Experts of a small language model.
Size: 9 layers, vocabulary 3903.
Experts: 64 GELU neurons an expert, 6 picks a token, a softmax router.
Training: a variant of Adam for the experts, 350M tokens, 5346 steps.
Below are experts of layer 3 (counted from 0) of a mixture-of-experts language model. Rows are named router (the router's row for the expert), up (a neuron's input weights, with its number) and show model dimensions 0-159. Each number is 128 + 24 x the weight over its row's rms, rounded and kept within 0 to 255.
After each expert's rows: a language model's description of what the expert responds to. This comes from a sample of Wikipedia text that the model never trained on.

# expert 29
router [136 111 164 129  74 129 123 115 126 122 140 120 135 114  75 104 148 138 148 136 120 109 151 111 157  64 151 167 117 144  84 140 119 119 129 108 182 135  99 139 117 136 118 130 127 110 166 100 151 100  93  73  97 121 130 112  98 134 142 116  95 137 103 103 112 106  97 145 133 125 134 114 146 174 108 191 139 113 137 181  97 101 113  88 163 117 108 147 112 152 147 112 125 177 121 137 129 126 153 168  89 132 141 124 148 171 131 115 167  88 159 162 104 122 109 146 124 138 157 156 137 157 111 134 161 122 177 130 102 134 142 129 119 145 112  97 127 130 139 107 122 146 118 144 121 117 138 156 141 137 161 121  89 133 122 157 108 107  84  93]
up0 [100 140 106 136 126 104 159 163  98 112 153 100 153 140  99 119 122 144 102 122 107 127 143  95 138 141 116 148 107  91 121 129 170 116 128 143 109 128 130 115 119  78 170  97 170 132 137 143 125 137 144 125  81 150 121 105  86 117 101 110 168 116 176 110 113 138 106 139 138 158 138 101 113 126 147 119 124 160 188 108 131 139 115 135 138 100 139 119 118 144 151 142 113 139 110 116 116 146 142 105 152 128 139 148 137  86 143 120 142  80 133 129  88 155 143 171 109 187 152 121 118 156 100 154 117 137 112 182 156 130 142 170  61 128  83 161 104 103 145 133 122  84 159 114 180 147 148 148  96 124 135 108 123 107 151 126 124 121 107 172]
It responds to: Word pieces like end, ond, av, ri inside names, e.g. Bridgend, legende, Gendron, New Haven, plus line breaks and capitalised word starts.

# expert 30
router [161  85 138 125 128 132 156 136 164 138 121 163 131  93 132 117 119 131 139 112 137 137 121 114 117 161  84 144 143 114  98 142 104 144 100 183 120 132 171 130 147 146 146  82 111 127 121 131 149 130 114 116 117 167 103 148 111 158 178 107 170 150  96 133 117 119 109 124 119 141 131  87 115 138 150 122 142 158 152 127 109 125 143 111 178 152 126  76 129 127 139 144 160 164 106 126 105 106 109 135 117 167 101 136 139 108 153 159 152 153 102 134 128 167 133 153 128 104 100  98 101  99 125  98 100 138  86 124 105 149 143 105 134 147 143 113 147  99 110 153 122 107  74  96  81 101 143 106 108 170 174 146 145  79 170 114 101 114 172 142]
up0 [142 124 117 112 132 134  89 127 187 155 132 112 159 101 145 126 122 123 109 136 122 160 150 157  91 104  95 161 136 134 144  74 131 119 106 153 116 122 156 102 114 100 154 137 117 108 128 178 166 106 156 132  95 122 121 148 108 110 129 138 115 157 107 133 118 151 141 161  95 118 154 134 127 129 103 102 112 129 202 138 137 145 121 139 104 114 148 140 135 130 135 131 160  89 149 125 120 133 139 115 135 147  71 158 164 104 128 118 114 152 144 103 143 155 142 117  95  93 134 112 193  70 134 103 119  65 141 178 118 114 102 118  94 115 137 156  96 115 155 127 111 105 132 135 111 112 151 102 166 145 117 108 167 106 110 171 111 154 104 112]
It responds to: The first piece of a common word after a space, such as qu, inst, ant-icipated, mult-ifaceted, publ-ish, sugg-estion.

# expert 40
router [105  94 114 127 132 123 133 124 148 106 108 143 134  86 163 164 140 110 125 133 117 118 129 105 154 132 129 101 129 130 130 182  86 106 128 189  91 110 151 112  93 119 169  83 113 145 106 168 143 127 134 103 109 146 146 107 119 129 126 133 105 156 116 155 110 112  99 129 141 131 121 144 139 113 118 143 128 105 198 135 138 116 129 120 105 158 109 141 121 110 124 162 143  93 164 133 131 131 150 136 120 158 114 121  78 135 142 149 123 143  75 138  97 169 127 146 145 155 141 106 162 134 172 128 141 153 117 147 136 173 107  70 104 111 129 121 126 126 115  88 125  82  99 126 117 117 102  77 155 128  98 164 126 111 182 130 186 111 108  95]
up0 [ 84 137 110  99 146 142 142 110 138 144 133 129 179 128 134 131 113  75 151 126 145 107 123 155 113 116  65  75 107 114 127 106 189 109 128 135 132 151 120 106 141 122 140 133 107  96 112 163  97  79 131 101 133 128 130 110 152 103 125 138 127 133 104 163 132 163 115  99 122 134 136 136  73 103 125 108 114 120 140 104 150 121 146 135 148 155 109 157 127 160 123 147 160 148 127 106  79 141 128 106 147 139 149  85 118 103 117 166 150 188 124 127 130 114 138 129 177  83 138 110 117 156 145 134 123  69 182 140 128 122  78 116 143 150  98 176 149 158 138  88 149 108 120 133 146 121 109 121 136 137 101 140 102 159 114 121 115 144  92 110]
It responds to: Early stem pieces after in, ex, re or capitals, often v, such as Invocat, suspects, elevator, Canada, Serbian.

# expert 14
router [118  97  79 140 121 103 148 134 110 152 154 164 137 144 134 150 105 107 148 150 102 132  88 118 183 108 161 107 126 138 121 104 117 111 161 100 100 103 126 133 155 161 122 137 140 128 183 105 126 156 134 128 152 120 156 119 157 141 142 168 121  85 154 123  97 124 139 168 124 134 119 121  69 137 135 113 117 112 105 124 185 119 137 121 118 114 103 114  92 174  94 142 136  80 138 149 136 154 105 136  99 136 152 153 146  81  89  87 134 121 139 119 111 119 126 116 141  93 117 113 141 159  51 149 141 108 122 120 122 141 147 144 126 112 152 108 152 106 154 123 156 141 142 159 146 155  88 138 133  93 143 141  85 126 122 188 132 110 146 108]
up0 [132 176 121 128 163 122 103 123 133 127 153 150 158  99 124  99 143 144 125 138 126 169 100  77 147  81 119 109 157 105 159  99 166 146 133 108 129 101 137 126 136  89 168  94 112 127 138 134 141 112 109 148 135 134 154 142  97  90 129 153  85 110 126 121 111 135 114 103  95 120 113  96 117 139 127 163 113 137 128 105 117 165 118 156 119 138 162 160 130 134  94 139 124 193 125 161 142 129 120 107 114 155 113 136  93  94  79 143 116 172 140 143 148 113 149 186 119 150 105 107 186 115 136 118 134 106 180 180 180 124 104 111 108 136 105 141 101 132 110 164 108 138 124 130 127 112  83 134 123 122 121 137 115 155 165 132 100  90 105 144]
It responds to: Common nouns naming places or bodies such as town, city, village, hamlet, district, station, party, often followed by "of".

# expert 26
router [122 102  94 117 117 103 110 126 151 165 142 114 139 158  94 108 129 174 147 139 135 136 158 111 166 140  99  94 139 131  84 127 149 114 119 129 133  51 121 125 150 103 137 134 159 138 117 104 173 116 171 100  98 123  99 150 127 176 113 131  92 104 133 132 115 152 147 118  80 164 117 115 144 100 129 132 113 165 148 137 161 147 146 140 128 119 124 105 123 136 113 102 106 139  98 129 135 186 138 109 111 126 174 121 124 115 146 140 100 139 157 173 190 162 159 138 131 112 107 115 108 119 108 108  84 112 120 118 106 130 109 138  95 158 155 165 109 135 170  92 123 107 114 130 146  98 115 114 102 122 115 131 135 155 162  96 130  78 158  96]
up0 [118 115 169 135 155 144 122 108 111 139 108 135 159 120 123 130 145  77 123 159 159 104 110 107 145 145  93 165 138  92  81 183 114 178 146 111 120  91 133 130 103 113  95 160 171 157 161 116 103 134 102 154 158 128 125 118 127 152 105 120 158 144  90 130 131  93 170 188  98  84 121 142 114 105  88 130  95 136 101 107 145 104 114  97 136 150 135 130 125 142 118 141 113 146 140 166 146 157 166 126 152 126 130 137 136 102 134  96  98 145  86 130 159 111 125 143 108 163 138 133 137 132  96 128 102 122 132 151 122 145 101 121 166 110 181 100 124  91 156 180 137 172 136 156 125 118 124  99 166 125 135 133 128 161 156 103 136 137 126 132]
It responds to: Newlines and heading markers (==, ===) in structured text, especially blank lines ending infobox lists before new sections or entries.

# expert 50
router [140 166 124 114 107 111 122 152 102 164  96 171 170 121 142 105 147 108 138 141 135 112 107 161 143 107  93 115 167 114 150 129 102 119 135  85 144 137  88 131 180 159 145 159 170 108 148  94  98 115  86 122 115  95 108 115 133  78 157 156 110 138 104 170 116 104 148 120 134 135 103 128  85 155  82 120 130 162 131 111 115 160 139 104 108 157 144 194 145 118 145 111 113 113  99 149 145 141 150 137 103 111 116 141 150 124 157 150 106 133 166 121 124 161 115 101 139  83 141 140 109 120 116 156 120 133 110 118 118  97 138 157 109 122 142 134 151  91 130 186 150 167 145 129 111  96 181 106 113  94 164 126 128 146 113 108 121 136 128 114]
up1 [104 110 120 137 158 116 113 154 118 154 136 112 124 126 172 139 166 125 118 143 123 123 158 101 172 114 152 122 115 101 140 138 159 146 161 142 160  77 143 156  80  91 177 144 135 122 130 124  99 113 122 156 108 177  81 137 144 123 161 116 115 104 126 134 139 123 114 138 132 132 165 164 128 122 110  91 121 113 165 150 103 138  84 156 126 144 128 148 162 125 123 107 114 143 153 126  91 106 142  87 137  82  85  46 114  83 167 131 108 127 154 101 137 162  90 117 134 126 150 121 119 142 133 127 186 150 127 136 132 137 140 101 111  91  77 146 124 130 157 134 122 102 133 140 131 152 118  99 151 143 116 133 137 114 145 153 164 142  85 138]
It responds to: Verbs and articles right after a subject pronoun, such as was, is, died, moved, a, an, plus "height:" in infoboxes.

# expert 6
router [165 131 131 136 156 118 106 185 129 156 114  92 123 113 137  97 120 110 140 113 182 143  85 102 107 133 112 130 138 114 123 139 108 183 140 129 134  99  94 131 108 126  94 114 136  75 140 115 137 117 137 144 127 163 159 136 160 133 122 115 129 156 167 171 109 132 114 122 160 120 108 122 111 175  97  82 138  77 125 118 124 111 122 164 168 111 126  88 134 132 139  81 171 122 171 172 133 126 118  97 129 117 141 153 106 107 160 147 156 146 118  83 108 127 112 134 140 131 162 118 104 172 115  97 142 125 177 150 137 123 124 120 146  78 106 136 116 147 115 162  88 126  85 153 129 170 122 145 128 113 159 125  92 143 125 136 138  89 132 149]
up6 [126 145 127 137 159 106 140 123 157  77 141 106 101  88 130 130 117 143 109 114 123 134 103 129 161  74 146 121 145 124 136 116 134 140 129 164 128  89 146 162 133 120 127 106 121  94 114 137 113 160 174 138 121 142 125 146  85 167 179 117 118 113 120 145  80 140 156 129 149 168 113 115 137 102 192 133 126  97 135 142 130 149 111 159 136  78 130 126  90 151  66 131 135 117 117 160 137 130 101 131 133 137 134 115 155 118 117 193 128 134 114 191 131 115 134 117 148 128 136 113 108 111 132 148 137 110 135 121 146 144 158 111 142 140 117 121 115 134 134 152  91 122 107 118  86  96 117 104  79 132 113 112 166 183 165 129 175 161 180 107]
It responds to: Vowel-initial pieces in the middle of a word, such as Sull-iv-an, inv-as-ive, hem-is-phere, Bundest-ag, Call-ig-raphy.

# expert 55
router [115 116 108 113 158 127 141 137 146 143 122 151  92 105 151 119 150 129 121 150 131 167 129 126 110  96 142 101 181  87 155 158 115 177 112 124 116 142 125 127 146 118 169 128 119 100 139 167 132 106 121  97 125 137 146 160 136 103 109 116 119 129 139 160 117  92 124 136 140 135 124 107 106 155 113 102 156 126 149 152 163 103 138 156 102 123 106 140 115 114 169 142 177 173 124 135 123 145 161 101 119 125  80  97  87 131 114 155 134 160 149  97  81 159 119 166 136 110  88 179 130 110 112  92 142  74 129 200 170 101 119  96 114  98 140 150 104 115 153 131 107 100 112 143 111 138 118 128  95  84 130 157 127 117 126 151 130  86 118 120]
up0 [ 75  72 161 141 175 109 143  98 141 123 111 110 106 112 135 106 147 122 101  91 123  98  86 138 141 139 130 133 127  84  84 112  96 131 125 146 148  79 100 108 131 126 148 135 108 109 105 176 104 117 119 120 120 147 126 110 102  86  98 106  88 140 102 138 136 155 140 114  71 167 129 163 137 158 105 126 102 126 141 153 111 104 106 107  96 161 136 151 152 150 166 119 182 171 138 136 150 149 117 123 128  97 134 118 113 154 109 126 141 170 116 181 143 181 106 124 165 128 133 128  77 135 154 127 116 116 158 150 117 131 138 146 145 159 152 130 110 111 133 104 113 106 124 135 124  96 100 173 113 128  93 129 149 150 124 127  99 127 113 127]
It responds to: First piece of a noun right after an adjective, such as iss in social issues, r in racial riots, ass in assessment.

# expert 15
router [106 163  73 141 113 161 154 135 131  96  98 134 170 127 117 121 147  94 135 146 135 141 121 137 167 121 133  86 107  88 155 127 110 136 135 121 129 155 151 103 135 128 141 140 157 159  79 101 133 116 144 160 149 101 162 140 109 127 167 111 121 139 107 180 130  95 126 157 115  94 109 154 102 165 141  90 101  82 104 141 135 121 157 111  82 125 167 111 138  83 115 126  99 159 142 157 145 165 125 120 121 130 128 119 166 111 123 110 146  94 162 111  99 182 101 114 153 155 141 103 118 121 136 112 128 140  87 142 135  90 144 136 152 104 182 161 115 120 163 151 147 142 113 128  72 149 156  94 130 112 125 163 129 124 115 111 124 133 114 133]
up1 [131 101 119 154 122  95 108 114 175 120 133 132 172  71  95 141  83 139 128 119 174 118 125 141 111 114 108 111 139 149 178  90  90 105 108 150 116 130 162 112 125  89 122 148 119  94 111 146 158 108 118 154  88 155 167 147 166 106 147  90 109 148 147 145 140 124 155 109 137  86 105 130 171 150 131 154 112 134 135 124 112  96 100 114 142 118 114 117 152  83 162 127  99 141 159  94 163 140 129 109 110 103 120 136 160 120 125 162  64 145 148 130 107  87 103 111 143 145  94 139 134 141  91 113 145  89 109 119 157 109  96 155 158  81 146 117 116 142 118 126 128 158 137 123 131 133  67 112 142 169 131 132 130 119 137 145 113 115 135 114]
It responds to: Articles, possessives and auxiliaries in running prose (an, its, their, has), plus word-initial pieces like me-adows, mon-ument, med-ical.

# expert 57
router [105 108 135 159 162 135 170 105 176 171 137 101 146 133 125 107 173 154  95  84 134  86 131 133 148  81 143 136 127 145 127 124 104 128 132 116 163 133  87 133 101 119  91 115 127 142 152 138 174 119 138 126 108 111 128 149 152 144 123 168 107 106 149 176 168  82 142 102  90 108  98 116 111 151 130 164 114 112 118 113 148  93 110 132 152 135 109 139 112 141 130 114 152  75 110 157 109 105 180 124  73  88 119 153 182 170 101 168 139 136 119 144 115 104 108 139  91  69 136 125 140  87 147 131 149 148 133 112 118 122 131 145 146 148 134 143 141 174 135 115 144 144 109 117 120 121 150 115  94 145 143 144 138 151 103 128 139 123 108 118]
up3 [117 114 122 128  71 126 111  84 120 115 163 121 133 131 100 130 127 145 158 122 112 154 163 139 133 113 104 117 107 123 143 122 136 156 140 107  81 107 110 109  68  90 151 140 157 161  98  90 129  87 125 158 107 164 126 167 158 131 111 140 147 138 134 142 121 155 134 124 129 135 141 114 131 127 120 145  97 132 143 163 131 111 168 115 113 131 160 164 116 140 186 125 101 158 117 118 136 136 123 124 118 107 177 111 142 169 120 122 122  89 158 179 126 181 130 137 144 104 133 132 158 142 129 154 118 135 100 178 142  61 121 139 138 133 188 113 138 130 159 148 131 136 149  76  79 124  98 124 149 141 113 142 119 114 117 144  95 138 144  75]
It responds to: Second pieces of words after D or M, especially est in Destinations, Destruction, Restoration, plus scattered table cells and the.

# expert 37
router [123 119 128 147 148 146 135 119 136 157 102 111 112 126 148  88 149 113 159 121 124 133 147 105 151  98 101 144 167 104  91 166 108 101 111 161 121 124 142 135 117  85 150 113 175 141 131 145 122 154 105 102 106 151 139 121 137 138  94 121 108 135 146 138  87 139 115 168 137 117  88 159 161 103 159 124 115 180  90 164 102  98  90  87 122 118 165 128 100 153 112 131 102 182 158 168 131 106 143 148 115 114 145 132 106 102  88 102 139 132  77 163 101 110 110 123 164  99 134 143 130 176 141 112 129 162 108 154 141 122 162 130 136 128 150 178 126 100 133 152 162 127  91 159  96 131 106 111 140  86 125 133 158  96 152 119 112 118 149 110]
up1 [ 88 142 128  93 120 116 132 161 140 141 104 112 101 128 118 157 116 160 118 123 190 122 168 137 101 132 116 133 123 145 119  86 121 104  98 113 101 138 158 138  85 168 156 112 123 120 165 120 128  87 153 140 100 101 127 146 129 153  94 133 106  98 133 173  99 147 115  83 141 104 138 107 114 135 126 179 139 134 105 132 171 142 123 133 136 168 166 151 102 142 121 121 180  88 114 138 100 113 141 192 163 172 116 138 113 117 138 167 126 126 100 103 116 130 142  89  97 103 107 127 135 130 135  95 130  57 118 170 145 118 119 139  87 137 169 142 123 127 113 116 108 136 118 139 117 110 120 160 111 135 160 132 134 149 133 172 166 136 124 116]
It responds to: Opening consonants or clusters of a word split into pieces, such as gr, cl, sh, r in Prime, m for metres.

# expert 43
router [129 124 148 162  91 129  78 115 135  96 148  81 108 118 137 151 148 167 148 160 153 115 120 127 128 107 105 117  92 168 129  81 122 103 124 144 113 157 134 102 123 141 174 110 105 179 141 122 153 142 125 101 113 120 112 117 165 108  97 159 115  77 156 118 151 157 133 134 115 100  89 121 145 134 148 102 118 130 157 114 139 107 152 149  66 129 145 137 122  82 152 148 113  94 137 125 130 132 135 162 134 160 123 147 105 119 160 181 130 164 150  87  84 151 127 120 117 138 151 102 125 118 169 116 127 131 117 130 122 114 151 117 132 136 149 159 123 100 106  79 157  80 150 136 124 124 144 125 173 162  76 100 150 117 149 119  94 102 125 123]
up0 [142 150  71 134 127 160 134 124 198 130 113 126 108  91 131 169 137 169 125  95 119 145 136 125 128 122  93  98 132 148 107 123 114 103 119 109 126 106  88 158 138 135  88  97 151 153 154 136 165 115 121 120 126 144 124 173 131 143 156 126 127 104 154  93 165 139  97  97 130 127 153 121 109 143 132 109 193 133 132  80 105 135 124 127 135 146 148 144 152 123  98 140 128 100 100 174 125 113 135 117 125 145 103 157 148 100 131 156 101 116  96 129 142 166 165 145 138 130 134 111  99 133 114 134  90 147 108 131 128  78 103 189 141 131 106  93  97 161 110  96 127 152 110 153 129 206 136 121 106 121 133 146 161 101 135 147 145 118 114  98]
It responds to: Word continuations after In or other short starts, such as ade in Inadequate, ge in Inge, plus the after in.

# expert 60
router [ 84  85 124 149 130 128 137 120  95  99 157 125 152 155 113 104 130 124 141 127 149 119  83  94 150 159 129 106  96 102 114 142 126 125 124 115 103 121  74  93 163 155  98 153 126 110 164 152  97 151 162 127 144 125 159  95 128 107  89 148 174  95 163 137 147 100 106 154 111 122  94 122 124  81  78 134 137 106 113 132 139  99 164 135 131 149 168 103 125 148 175 118 163 108 182 164 114 110 136 106 178 112 133 154 138 114 142 111 119 113 114 122 104 145 121 110 145 140 114  97 157 117 138 141 137 163 124 102 153 119 142 155 151 116 104 101 145 167 124  78 153 117 122 128 150 116 129 121 164 172 149 170 121  96 143 134 121 124 113  93]
up0 [176 151 124 108 125 123 105 140 160 149 125 129 174 132 111 190 125 136  60 113  87 120 152  89 143 159 128 163  99 138  90 138 125 142 135 157 107 106 136 116 131 109 117 130 120  80  78 145 154 131  79  57 134 126 143 123 121 116 129 124 133 172 139 167 116 128 170 108  95 128 133 132 152 155 143  85 118 127  93 132 154 136 113 123 124 173 143 138 122 184 124 137  93 144 103 161 132 139  98 129 135 137  93 118 141 129  93 153 144  79  93 124 122 122 138 147 145 134 127 159 166 114 108 134 130 101 135 171 155  93 110 141 130  85 127 136 103 146 120 107 139 119 139 135 127 153 141 109 105 159 141 135  99 139 122 138  75 136 154 139]
It responds to: Mid-word pieces like et, ust, ufact, ment, ant in nouns, such as cabin-et, thr-ust, Man-ufact-urer, cl-ust-ering.

# expert 47
router [ 85 100 158 132 167 116  74 116 119 171 152 102 101 107 162 110 129 102  97 150 138 133 126  91 139 107 168 136 126 128 150 108 135 127 147 124 163 109 106 151 150 125 131 147 136 119 173 197 118 137 105 124 121  92 131 125 168  83  96 115 109  83 136  99 132 145 165 151 145  99  86 133 131 130 106 161 117 151 100 140 116  76 111 142  98 140 162 146 111 155 135 161 155 134 144 136 139  99 132 147 118  88 131 120 118 154  99 105 148 118 146 134 115 143  80 116 151 121  96 110 154 131 136 144 120 142 123 154 138 126 129 189 161 111 137 137 147 120 140 156 150  94 173 125 137 129 133 124  86 105  85 158 135 132 142 132  76 136 101 154]
up0 [133 111 129 137 104 175  83 122  76 137 150  97 113  88 124 145 137 117 102 101 180 157 127 162 117 158 112  97 141  86 115 141 126 144  93 145 111 104 145 109 150 136 145 124 131 112 112 144 141 100 109 127  62 145 139 113 119 121 118  87 117 130 160 125 117 177 111 104 145 134 117 122 129  76 131 134 145 127 114 133 111 119  87 108 121 152 126 157 131 137 138 131 122 147 120 113 190 111 136 142 103 141 112 139 123  99 176 139 120 163 204  64 139 133 168 154 141 106 112 116 100 144  95 119 129 147 128 130 135 135 120 129 146 105 131 133 130 107 122 120  91  71 145 120  94 135 155 120 162 155 190 112 158 157 132 127 134 138 138 105]
It responds to: Number endings, percentages and units in statistics, e.g. 100.00%, km, kg, population, average density, and word endings like -ity, -ures.

# expert 59
router [101 139 152 126 107 146 112 108 131  92 140 114 105 134 119 133 115 138 143 125 132 119 161 143 116 127  92 172  95 159 130  85 146  94 126 135 102 151 112 116 112 141 109 154 124 147  99  93 137 108 168 186 135 144 115 131 131 126 178 134 137 144 127  83 129 164 156 126 127 105  83 123 151 143  93 138 127 161 123 118 151 143 110  98 151 169 131 154 115 110 103 127 101 127 165 125  96 135 127 145 148 187 128 136 116 119 141 169 113 116 137 123 129 108 128 149  82 149  91  75 127 141 135 135  87 139 121 101 134  95 124 132 170 159 101 105 114 175 127  76 180 133 179 132 137 111 145 108 120 180 119  87 125 132 111  92 108 144 101  91]
up0 [123 136 150 123 150 151 126 127 142 121 156 143 111 101  57 167 104 173 125 108 116 152 155 136 133  73 122 109 123 131 123 155 121 132 111 155  91 110 137 140 130 134 115 119 119 136  93 165 197 109 179 120 131 127 135 140 103 116 134 107 156  87 134 103 130 142 155  36 111  99 144 124 129 143 124 130 108 134 140  61 118 154  88 137 120 150 127 142 106 120 154 113 128 125 141 135 154 106 146 118 114 133 126 153 121 127 139 138 137 129  93 147  91 179 151 117 108 127 101 118 160  97 116 111 121 120 145 147 134 100 115 175 128 114 198 146  87 125 125  89 118 120  78 134 126 125 158 101 120 145 128 147  93 111 140 146 156 112 143 128]
It responds to: Vowel pieces like ou, ie, ue right after an opening consonant in names, often French, e.g. Louvois, Louisville, Lieutenant, Thouin.

# expert 39
router [ 80 175 154  74 104  92 131 171 121  91 160  79 110 107 156 118 121 131 109 154 141 148 112 118 141  64 143 129 113 134 112 108 149 141 134 116 130 162 159 116  88 113 141 148 151  98 154 128  95 155  98 159 117 130 129 149 134 165 139 128 151 127 169  82 130 134 133 128 119  95 152 129 157 173 133  74 113 107 141 106 119 170 132 110  83  95 125 117 146  95 151  95 148 117 131 107 110 112 142 164 186 130 110 140 141 139 140 170 143 136 112  90 119 138 140 142 130 132 125  93 117 129 117 114 102 130 136 162 120 109 141 160 139 151  88 130 141 124 113 157 129 148 153 100 169 147 140 165 135 137 125  91 111 103 171 103 102 128 147 127]
up0 [122 124 119 114 141 114 145 134 128 169 173 154 135  80 135 123 140 142 126 130 122 160 135 150 118 135 105 154 145 125 119 103  98 121 109 130 141 123 151 194 100 116 169 135 158 127 152 127 135  98 127 121 108 144 158 124 145 150 119  97  30 124 142  85 112  98 143 104 150 156 135 159  95  91 138 167 128 121 152 143 112 117 131 134 156  79 160 115  89 124 113 126 133 158 147 173 116 102 151 120 147 121 123 140 103  93  85 125 113 144 119 140 117 146 155 140 124 111 164 132 126  80  92 149 118  54 129 152 106 128 131 153 150 127 157 126 131 136 114 138 138 132 109  93 105 123 109 143  97 142 137 106 158 186  90 130 128 152 164 143]
It responds to: Final s, es, ers and other plural or third-person endings closing a word, such as Sun-s, Vo-ices, claim-s.

# expert 19
router [140 129  90 161 123 144 160 106 156 131 121 168 143 146 105 131 149 102 106 170 110 151  93 114 144 128 147  88 101 141  95  85  90 165 134 116 117 153 147 102 165 127 116 118 130 173 145 142 104 154 141 135 110 105 141 135  96 159 130 164 133 142 150 109 146 121 131 118 158 131 110  85 109  89 131 133 100 116 112  98 142 136  97 117 119 122 132 118 105 160 184 159 138  69 142 140 138 127 144 154 115  92 132 121 120 117  74 144 104 113 152 116 125 150 135 124 120 161 138 140 120 115 126 162 116  80 124 115 106 147 129 113  84 135 107 157 142 121 124 139 158  59 111  84 152 163 108  88 156 156 100 147 158 158 124 159 135 132 176 132]
up0 [152  96 100 139 141 126 131 140 153  89 173 128 115 136  83 154 138 120 127 148 105 123 130 153 101 110  96 133 170 135 159 155 124 115 146 134 126  96 187 101 125  91 146  87 107 133 127 111 149 153 120 115 129 145 134 102 144  83 126 150  82 101 151 112 165 129 118 138  86 101 106 100 139 139 170 108 148 116 167 132 169 126  96  91  74 172 116 137 170 155 107 114 168 113 197 112 135 152 125 136 132 168 142 103 119 137 164 104 128 102 118  92 143  91 130  92 147 131 166 118 142 137 159 127 107  94 150 106 142 158 100 122 110 138 123 124 123 122 143 123 155 130 185 140 151 134 119 109 146 131 102 138 138 108 163  99 120 124 129 116]
It responds to: Geographic and membership words in infoboxes and political text, such as United in United Kingdom, Member of Parliament, Province, Board.

# expert 35
router [104  81  90 131 175 100 128 114 119 134  87 136 137  94 144 129 113 130 168 155 122 161 165 131 119  97  80 119 150  91 134 126 136 199 122 194 132 130 143 111  95 119 146  97 160 130 159 147  73 173 113 103 134 167 126 136 102 185 149 129 154 123 103 168 102  93 107 120  89 134 122 122 148 149 141 116 123 163 132 154 135 131 109 124 130 158 145 107  95 134 111 141 104 148 144 127 126 156 142 121 147 146 124 107  88 134 147 143 131 136 124 119 118 125  89 155 143 108 107 118 109 134 151 120 149 149 111 149 138 115 119 110 129  87 160 163  94 107 163 139 150 141 119 104  65  92 110 135 111  92 134 157 143 153 133 115 116 144 129 145]
up1 [123  89 124 129 105  73 125 119  92 145  92 125 121 126 127 125  69  87 112 129 144 104 101 108 118 168 150 102 163 130 158 120 129 144 138 117  91 113 158  78 152 144 118 153 131 128 107  96 113 119 143 113  94  90 127 118 133 123 155 127 137 118 105 138 125 107  68 118 114 126 125 106 149 160 129 137 126 112 159  72 127 108 169 106 135 199 150 160 152 129 123  92 122  92 127 169 117 106 136 134 125 159 120  88 130 100 169 127 133 140 118 182 113 130 148 129  96  62 129  93 139 150 159 135 141 145 128 133 124 128 144 129 118 133 122 127 123 142 153 129 138 172 152  75 119 154  87 141  92 137 143 135  98 113  92 112 126 141 154 100]
It responds to: First lowercase piece of an ordinary noun or verb after words like the, and, of, e.g. tra(ined), col(ors), desc(ent), yoga.

# expert 4
router [154 155 153 127 161 128 175 158 134  96 129 100 113 125 178 139 136  78 132 149 129  89 128 130 149 109 137 159 146 130 132 108 113  96  79 101 131 134 126 127 134 132  89 135  99  86 120 142  90 134 128 146 118 134 130 108 131 101 127 164 102 121 136 119 124  85 158  77 152 140 102 107 139 120 105 154 109 134 124 132 126 121 169 187 156 154 131 115 117 137  98 174 166 113 119 125  82 111 153 131 121  89 112 127 134 114  98 116 126 113 144 157 105 157  93 125 120  90 152 147 127 147 138 174 167 148 139 110 140  99 149 134  84 137 151 102 121 102 190 159 145 138 120 155 169 145 147 135 115  79 145 137 112 137  88 107 114 156 141 166]
up0 [ 94  89 101 136 132 104 143 132  91 111 141 107 140 119 132 119 130 145 138 121 124 151 103 147 105 120 107 139 161 159 138 101 128 148 161 110  96 135 137 128 107 127 110 111 146 118 153 130  94 124 135 108 134 173 148 121 157 141 152 129 118 116 108 135  70 137 117 112 136 157 145 137  94 135 176 121 149 130 163 145 133 118  99 129 133 107 156 121 139 152 159 109 157 140  92 157  99 117 149 115 148 114 122 133 130  95 107 117 139 118 126 135  82 128 127 137 137  81  98  55 139 141  85 105 132 131 119 183 177 145  73 153 106 110 143 133  88 138 146 109 143 130 101 139 112 193 157 102 125 120 163 157  91 132 130 151 174 166 178  82]
It responds to: Single-digit numbers and small counts in tables, rankings and results, such as 1 seed, + 1 lap, 2 in charts.

# expert 5
router [109  79 148 142 124 101  90 113  83 116 139 105 144 160 139 158  99  74 131 104 151 112 111 126  96 161  88 113 132 133 162 139 121 104 155 110 139 144 127  87 130 144 149 152 159 102 148 118 156 138 122 131 158 122 133 123 140  72 102 150  94 160 139 155 115 129 142 159 130 170 161 127 117 165 106 135 188 120 112 115 119 113 146  65 113 113 136 157 123  84 137 120 142 134 111 119 157 106 162 115 158 132 162  73  95 169 141 145 138  85 149 121 107 157 122 103 121 166 122 111 144 153 112  92 121 135 150 146 144 117 129 124 148 131  90 102 153 151 150 127 160 149 142 162  94 134 154 124 167 107 138  99  95 113 141 124 103 110 123 129]
up1 [ 92 135 149 110 106 109 102 143 145 152  95 131 165 107 109 178 108 146 123 137 138 150  97  86 153 120  77 139  83 113  92 129 127 142 184 149 116  83 139 115 153 121 132 101 135 137 139 125 137 151 168 128  98 154 118 150 176 123 142 158 140  96 168 138 143 156 118 129  94  74 128 119 143 120 120 160 127 139 112 110 120 144 117 121 111 220 139 129 130 109 170 118 129 113 154 171 119 129 123 177 118 145 152 144  89 114 109 127 132 133 140 122 107  97 124 127 125 131 131 113 176  95 112 166 124  92 119 117 131 121  74 166 152  97 112 130 107 136  83 113 101  97 106 154 142 148 131 118 176 133 132 119 136 126 127 133 128 130 131 103]
It responds to: Word-final suffixes inside longer words, chiefly -or/-ator/-itor, plus -er, -ian, -ist and Slavic -ić/-ov, e.g. sensorimotor, Warrior, mayor.

# expert 0
router [130  93 114 131 173  71 179 157 124 113 111 138 132  79 153 146 157 115 117 146 102 148 145 126 119 140 147 122 165 115 149 150 125 152  96 138 152  88 151 139 144  95 134 101 114 150 142 106 103 115 142  92  96 180 106 117  86 104 129 110 158 140 121 155 102 100 122 158 162 164 110 129 108 124 135 134 109 142 100 163 118 137 127 160 121 151 110 143 112 145 134 121 132 143  99 159 117 133 160  98  88 102 166 140 115 118  84 159 142 158 107 128  98 143 120 177 164 136 136 105 143 112  98 110 129  91 156 139 160 145 108 101  90 151 142 139 153  82 131 109  72 124 132 150 119 157  93 131 153  91 148 136 160 128 124 160 160 112 132 148]
up0 [141 155  91 133 140 107 112 106 132 131 125 116 144 130 126 181 158 121  78 158 111 113 119 144 100 119 106 131 159 140  90 143 122 138 113 101 124 117 113 120 118  96 120 136 209 108 102 133 100 150 108 141 137  80  88 181 129 155 105 108 144 112  98 117 154 135 147 142 107 147 171 128 113 180 129 103 128 124 101 130 132 152 123 119 114 122 112 167 114 122 101 112 128 142 119 116 134 139 154 106 111 146 141 128 118 121 140 122 129 128 138 115 146 154 165 159 122  98 142 140 114 137  82 145 142 114 130 152 158 110  91 124 143 156  60 151 136 133 124 141 137 146 157 119 123 153 175 107  61  90 178  91 153 155  73 141 120 110 116  87]
It responds to: Short consonant pieces early inside a word, often after a prefix, such as Super-int-endent, me-ch-anical, Re-v-ival, US-sp-onsored.